From a checkpoint of a small mixture-of-experts model trained on Wikipedia.
Size: 8 layers, width 384, vocabulary 8192, 27.2M parameters.
Below are experts of layer 2 (counted from 0) of a mixture-of-experts language model. Rows are named router (the router's row for the expert), down (a neuron's output weights, with its number) and show model dimensions 192-287. Each number is 500 + 50 x the weight over its row's rms, rounded and kept within 0 to 999. Numbers have three digits each.
After each expert's rows: "comes before" lists some tokens at least twice as common just after its tokens as in all text. This comes from a sample of Wikipedia text that the model never trained on. Tokens count by the router's weight.

# expert 5
router:487482404559493510485356515613447507455486567519526419544499497517500489507583508543390476408533454504510563501453588490545492438451484515558553567495561420388496538483564506512534480546570596548472502480481428495554576400528487534479415583463447478513585475527481600549493528482475499487
down21:580473509518430550507449518499457499501541477571530560452490582644527443502481441529493494456448499517495573450579476539488521488588526487465449528520469498425527435549510381584461472438550621472436484499605470495429481519503492522494540494518455573458546552426590472455485612493501432479
down22:500543553541545537533494568426508549571596521525587464479445558476539445532617469542445489545538455592519510518460427483480488488588490572489530504425511481442502404506527447500453503432455562475497423451509647518476506521541548474496422486561535430406515459540493514535557416535558518553
down23:496500398521512496594427517477493426412478457552543481544489531532519439467494460495439522520472530458365517566524494510524490501473560452499438462491453424470544522444552529535531490520450494520415427478423550365494511469490490516426578524561525523520486472491469499490422504409507500595
down24:553461437488523461494465441557510440492582492513571534492476547489532454540507587580552527509556532482472513434537425502470510459479436482513462485573500373450449497425552497473563454416495503500580488514446463543607523548506522510516527449512529489561492452451542512522507472552508517514
down25:597484501551416523511472499575561476479478479488613589536505418534504401393494393502406510435574494530478541546486561523545488442433480489503632479494516461532496512461483552580548564466450403530585526468462466551605444469511551499560516511473446503491508483589492518406540490528465519436
down26:430496406503534507592500471456445474611436458402569581540575502476527560527415510522432473488516421469491498519483551554501472481485415501462436513534468393442471487483566575485574489511476537586511503468550414541549529527540496522548477518572516495446475466481535495459507565547462492541
down27:479559488523491504465588494520421469539500527599504441428497496510596556521466529439568575467500440461492551577522424467530475531474543458553550501558611502540534521534486513517543594518550525519530577432510445501573458508442482529491457464560522435502461444515511475496482493488498605511
down28:559498462523393514495515486486470476518451503499443522438485518534438382421470412408498447533460512437533453451488524372469574528625460484502502577428477456559444478541462490519453603520472469525544496520502510488516503578417462404520504541424547495545510493524523419465462493496514525602
down29:460459426503560518557509518476529478551562535471485529570570494470487496460568445481448484553452488484442554553572460504515521474497420541563451548542537508553596465481518545489525489478555402555578466534538517497521438551456530530514475513488493440519477473486427520443514547465518567485
down30:446534525452528513503499508394478475512457469443522458549473538540509474442460567507522558468528493500516481392507509493478486494495410521481549492489535486478445548410443376521452500512434556539448472420584486460451537442442447450529487478525513499505503448482529447487528489545677564470
comes before: "- ", "| ", "The ", "==", "In ", "== "

# expert 2
router:449507477512479504499477593508544598502467522451457498467470538563550569556578539558581504529533526431482421504553493577433445499507557512411458457469465540465506470571422513560505487521520462562482365621511550416379526483515506555451404500460516463486516565483517458524594459453471467488
down21:471492544390523563512557568423516450472540641463519522521438501552512540437575566485616495517442528422468502487526437539464563528513544485547453427500615449493454561478446518508426500475459469512462508530450572435470481458532459576488443535455551451495438525547495491496493538480514486581
down22:542553622430417529556519502485472578429525569466501491438475550516435426502572521562483541447521443476414522537513483539459566458548471502521417536539506566495475504546493445583460500475464565467429586507516518534530457516542553476480519575485484504540530476544468408531445451461480480490
down23:487490521495474490457456426504443430550515505495533498561432481579499539458595535508495442500498527480455449409437485553507490421519569562488454474497491521409457485485554478577460597476470407535523479521510449492424544457478526467534534534500507561466547508515533409453462656507511573552
down24:490519467484583507525416547518429517570544472453484555489456518511555462455537513462452548602505387453528507530599492467480548532419556555424494473493551537459457482470553385562514462555437432518518486508463540487492555461595483423508502408451493437447483525479565506502494538447633445489
down25:541517436427456541470479480542533444446372524467510527494481485491428389406460467530500516448386551508426580428559459452487434461543453445460506432498426550581519540540546503530521520517521527410585500461416482504535553383458511412526518546527538459448504499579416528542551492449450398459
down26:534481507530521451526469558469473504539513458503482467495534481448476509468541563580464528479463510505537433500502481523543491510578526624534492395517510523467540579523562460572540442625514478575526517527570475528539493512494491523519450511552531578458584437372497411591438478390550544571
down27:438516499468536497488396449499469496488552549491600414435510472493553516446513548546478463445556456394545537488461549549520449447459471566497513457549517561506461535475585457422496497462422383602454538532469474452536515478486535544540531474487475567448520419509483470509514437544547463430
down28:415512540484535531409590515566459502396548535494448514532546521548509487512555435439485509454448490495534452469466486460481409518527464567533473566512429518444483532516560443484573489545599483532465558502461454522513495437488475428479479485564508445525461470526471467534429516601604484527
down29:428537416328472448521508515497662519516415550499498590505601510479527411538546498514519467580534536395452513484518589512600570519523540580472595508424649518515484481563435498479471484518464478510397454526431428491481470488488540490456492461449513544469506525403595523537445537557556519601
down30:444499544571468511475492576472480461439503516451490504521439516441493450440491457575540532561553651525561483512527517572481474492505499505488528500476460562504532485584579444489512501544499528477460490517469552498474522535513413461517443496504529517498504537526503528483552496606378487556
comes before: "the ", "a ", "his ", "201", "200", "their "

# expert 6
router:531376530511445522576546526578455527595499536406522468616505468564459540508541546500506549417516502491417413505517602432542484423500561519478489470445399513408461449520469486503556470566503622501453542524510491438501522392412517548483468539472429416502514543515450494607466481520558507433
down21:569431559452481521573511589529493459550481481542481436448479515447532511522501533526483552419364543451477507537482496531493527519479529554436480553571469445491549586472498408458540524563497557497503485548484500478484538503520396533435507570551516554521539479485495440443554484417523514498
down22:382518543435519546470428508540567634535505574539491546486526488535496480537475514533485523480452520637622476497522451547398506553626514383443485387564475597526450460472564465544474435461468465561469472454520532493542472563500491462519442489626558512363538502488490423542517591522519492555
down23:312451501492511552442501508530414599515438563476493440567434524530560456496565517480515492478568523484537521480407430470469473381532623547551587584458601533471464482520556607484482554546443514558485532645557482529408476517474571563500554516456507437521465566453464470496561415478461572465
down24:589495597535464444588423496529546516575545553482559576585479538505483572477491562527557577613436493542560498439550522531537451420503595418500434499457516515534461529457500564499493557469528506506457468502541486483460568526535432563532488536424520492494547425490496529486516528552434489544
down25:503474470489558387439453426525401553496522489528504576561517554529520470559498529469540444492513644509454482508491497484491481479374584452440495496531483424491403551517534562544532448473478476552457438473458528500538440536507497547489476495448519516482418500591590516540562356411591578513
down26:443481483591412495499487448521364545479430447600473473511537509326433553563538404434528498577516484476471461635465623476451505488495507564532415492511455552464500458464469440481402459494484563515518428471511674527427516507553593436477501511539506561474495495489504536477509491411468514605
down27:448425580465537408460517485453365474430530557554434425427520481523422531559487469476522482517580449515485437490572448492598522542522477511471515625471559475485462487503517367513581436594516538512475514551553527546544474480522473424494443493452500477502523431490500526542587525522478502489
down28:426593554491557467559479436488551492520531432564581444585483476588448511555483475538466524491574435558506483461415529492406481542568644568598426528497502491525624380439509511566393558465474446492517407542486483555537425477528539569477475462450464538515578485540471498454494468543496525614
down29:491496579483523526425470533571587547511520525604470449517511468505446442520543519499420484542438475465538466577529514566408565547462558577506480515585449348542500573476444437556491528413484508400531416469475479517369506596489531517477549479528480484487500520476499452503564561506543474468
down30:543467513443577492502538494506570523449568478481521523536441523447473499585434399512522562499534480409540534531479468397496562471504425493511559517503476502392503494505429563515527536461492545487485540562444508570525489523402491469510586614518519511578426482505527564458378502469502565416
comes before: "| ", "(", "|", "of ", "and ", "in "

# expert 3
router:456536475525494510568495540482385537584407541468449442430445471628491567483517470500467594483500543484541452482473512537501509501383567487490594537431496451542475456540541486498488542557528515582422561593393483468441530501444405541534463513518534490496580570510458516514506407456509460548
down21:509504498533532484443544501545410489502534416497521390527481526539512461572499544323398469531547525490483542520551483492533593439518549491523419557513549485507484449483424468569373502526486456503527412524562478591507540473513573496509496566483420562482465577506498370546559489476396535454
down22:534440505471580462493464432565421488504516516518486457571470576495482460555460602460525527449479498429489438577404488497481536480537500591511444437568578487461538549419477554512567435451518619461433508537523487542546517489435513407484544467487458477462439429448431494497542517511500642501
down23:455573591485499512514488523436458529469537500521494527520442505468521499539516440569577403410466444572571520564580448549443464529446502445471514465488535452562543520424473513409516483540498430406483436533532486484506554501514477402388524381503480566543458487414518521393489603443534435518
down24:593463509494466518524484612573496461513513528519529532504495513568531554442509539556431557599500530516496474400428507452383563484545498475532466418472399520441521456461586466515500491460559482532541429564603443491480394611422500589405491599512459517499522477558351498514581544425371446536
down25:550466550461424532512500547501530455532535575529457552533475546556442496479445452500491500530555482484539497558525495412514535560591532489443456462525629514482439428537578465457439414462501550455404513460511544418530545479456530496567457475548442402440479496442560532525448530488518529457
down26:500443424561502496594508430573535535420575503471485512452460469389510496516562478486548488497526463497454528448494497574480498476451474536447514482517440481484615468399445587541506572448453531525472433636556542625427516512515468531535486502457418479569494465556585533485486485480472653538
down27:610577451546448439471484499455507536489592556495482521466558526501527523506456484528554500484456453466525358549551568491461509518463582468493534447501514471497429505538437559430539578458527475543363508502490548541497481503509521453484464531467457482576572433525568455589535527474425564461
down28:565556411491472506513581478417614537478568537531606496521495537468543554575478481526518455508451409511539574530512591448424401494499586489547473475583501417560491539481501413540566565593569381525483487513501493546529515494548521490498501516525459571494528474436564480438524476558439436503
down29:519486481568479580400524437534563472493497438572569576472589546472485572457487491520573512470483449579467547428512481458525487485510495477580566437434558514383460474548416446535569450521598389401514457505568407481458468471520478524433473553518557516560504505423466475509578513426475510568
down30:465454555441470529544505495582515517468525523589445512534447431520460539485468566490574524486530575492531555546535462580434531505526394532532475541571590417458427536500511485466503497633466541561578556564311495522430572552499495567468606512592571526549478481487560505424445503552532541506
comes before: "\n\n", " ", "The ", "s ", "1", "1 "

# expert 4
router:441485590563459451506497555494515527522469544448484518577487481520518518524496614594438583459566500470553458504485539536597480542493504512528565500466485489401524499419463489662546535515487581493456440499571442447525535468416518563428514514455442479385508513447429506580553402481408449393
down21:480462462362520452532469469557497586585447540576512443571443443391554497508489434451545403494381530456431504532501554432522473488467532550457419571416553479501535524505521552477453457559448503558606559464491485527557559472489585381539415501393466492520495529387512383473592502455499526515
down22:541504539570566504495445503517546539605474512500488429488550443518404532404460503537397443518457490495519596498465511469605450456502531459474467517484540462453436507472490501456487577493427543525469517493578597510508515509513438439473594497503553496500501522476457512472500442498579490487
down23:495483418555450514499477515504451564552408477455499475447573535535556525410547496400494482591510530455510547503565565501489575529473523455491529521505488474485388449500403455489539601466490462474560501496514441461497528481428543474523515421563525476502594496497501541558584618437514603529
down24:624504569606566568482492455432551508456508452513488488413622531509509443520479519548513542556523456444511498420550520465554456551530425524580376571420466539420484486548456559416461562458583432439551555523550544478498521558490544422503474503496537541503615547514522482496543473394484476536
down25:467544490474606498625494492489450563539472492486509481435543482429476611492476461417467421569485529477563506492489522593566511535496432549580425550492554534582496489510540470434499489571483573504460477399496525467557539574573502581526488469451479530577494477390467549516498556593517634405
down26:548477482451450439464576575478493487487526434445550437502384561581511369489556513512567552479512501480476545499462508556473465430475524530459584504406408421500459457516375428546559517452415526484495515471500476527432544422499483510486480568482413464464479428496393414554491588491450444520
down27:491517580498440485459521520530547511603449520473488481492531575561538422483523585482474425478441581496559450448444583438444473521549489498549511466511492487507504567578602456550486508508455557576476447553503522432542584604528467494513465475559465419408444539498493501482447560505443541588
down28:527538567463486501507523486538559455455505491430493513472502456521507482537403468476556526494606389490446535535423407527486543531559534565515509456456495484537445489512472627562568544534594568489562616580496514520455517541578482532633513460475429512490443536553535527558591557471579554507
down29:511434425539438498527507489440421456557526503493473389396465531515518452438373488467540430527521497487513495547530425520560500464487553633516367552457449560497517402467445534491498495589498401480548493474582508467555508506464540461436509500515472537433538470429552547475508485456492454510
down30:514605521538491440538504473498513465409540458521422535477511474517461484508598576443457573478528472566472486498538487537455565467546493494535476589472421471551510405426473541606502446532489421496500501576432499455552589463496513544489514527507543559458504474533541503494535535522550480515
comes before: "\n", ": ", "\n\n", ", ", "==", ". "

# expert 0
router:537611505541464485460441521579464535494423503422454517450465429482531568502489479475512576509458442429463471488455388475562499597405565447448500581473422435476505397489466540536531480528401533567456556517467465501372535497399444501530531472540485510501577525507472522504519521437533417526
down21:475530509522541561450513536482604548548502556538417530476480567493525537500482491442540620529462440514522479444499516569457529468459432425460543527558487535518493399427491523463521431481572542499519537509407516522453472514556500546488390435478434456522593463630531445563455584494455450471
down22:472415517580483490523566518510463493522498521434449517577478486423468495551496494493520412465551491464559538458415521627521463528549513494485519480572603551425476472530526434444475508529573489514506587479459506499508490459457579455512472590419574503431463502541386546570468520486494608565
down23:475587527439445528527446446471456472493404482510502572446457403518578530421517478482474546456440505428528445451543483501527501532477513475487550467450453594542531573389497509531505422509540534475463484510531453432462434483478466513536580477508504599542512425513471491509535542470486537538
down24:517488456421553520438498403403549433552504455528479506483520444562525522484440530439477474516498477581472550506453499510475550548423451459395518551455458563422461556509470459582517545529503480577529522444455459536474472477467542445447531459564454504476514474574492454462577483496559615527
down25:540522502517541519507555506514433389514507459496552529440551450475431510516425587506445543558521532461455461486431571474565463536501506478532454516433517435485556398440417481507453482580481456418547540389438486505495511569434460506425519538480521515499510449451531539588483506579407435456
down26:470526505516411534477526526584426557527556440550422435462464451496511545464548489441470554478507469468447499450461488555507487520498451495514592536485473489526422438393499559576580548499469597459383454524559484565477500537511520466511398520483580408500516465566512597485608502564453430536
down27:504526494414459566478469494586443425455582532514579465487503443517497490509438427475512499479485556455496511500555452444477597582552529339473491507517455514576526456474504447491431514538493537469465541499473454446493513550490443489505477511544379414586471542494638426569454488575486598545
down28:556540575510469404517542582487400487615550459519469513476467544538513459453372433444553457452494513495451449521477520479521456525586517478462472576535475582415493455663583458490485408476512572513556539496452555481441574633577546555544454547501478494448471531438470559454434465530475464499
down29:587522439541476472518492482469515481517560516512500527468512485420509531554511527543535442501511478554525504474471528512551509502553461458465685499451544478572493539606374551416527531561521508555583568515551502543391473420511532653511446536480466573557512439503584484526542507466475439512
down30:513478488442416477455407598547427441501443378482465533476527484476573541532408490454603510632495470498579400542433475523523548470512565453508540482512521567558441501468542521531577442563632567556474447539472510563559540440496476528519474470465485513507511558516567568499537622497519437441
comes before: "to ", "of ", "in ", "and ", "by ", "a "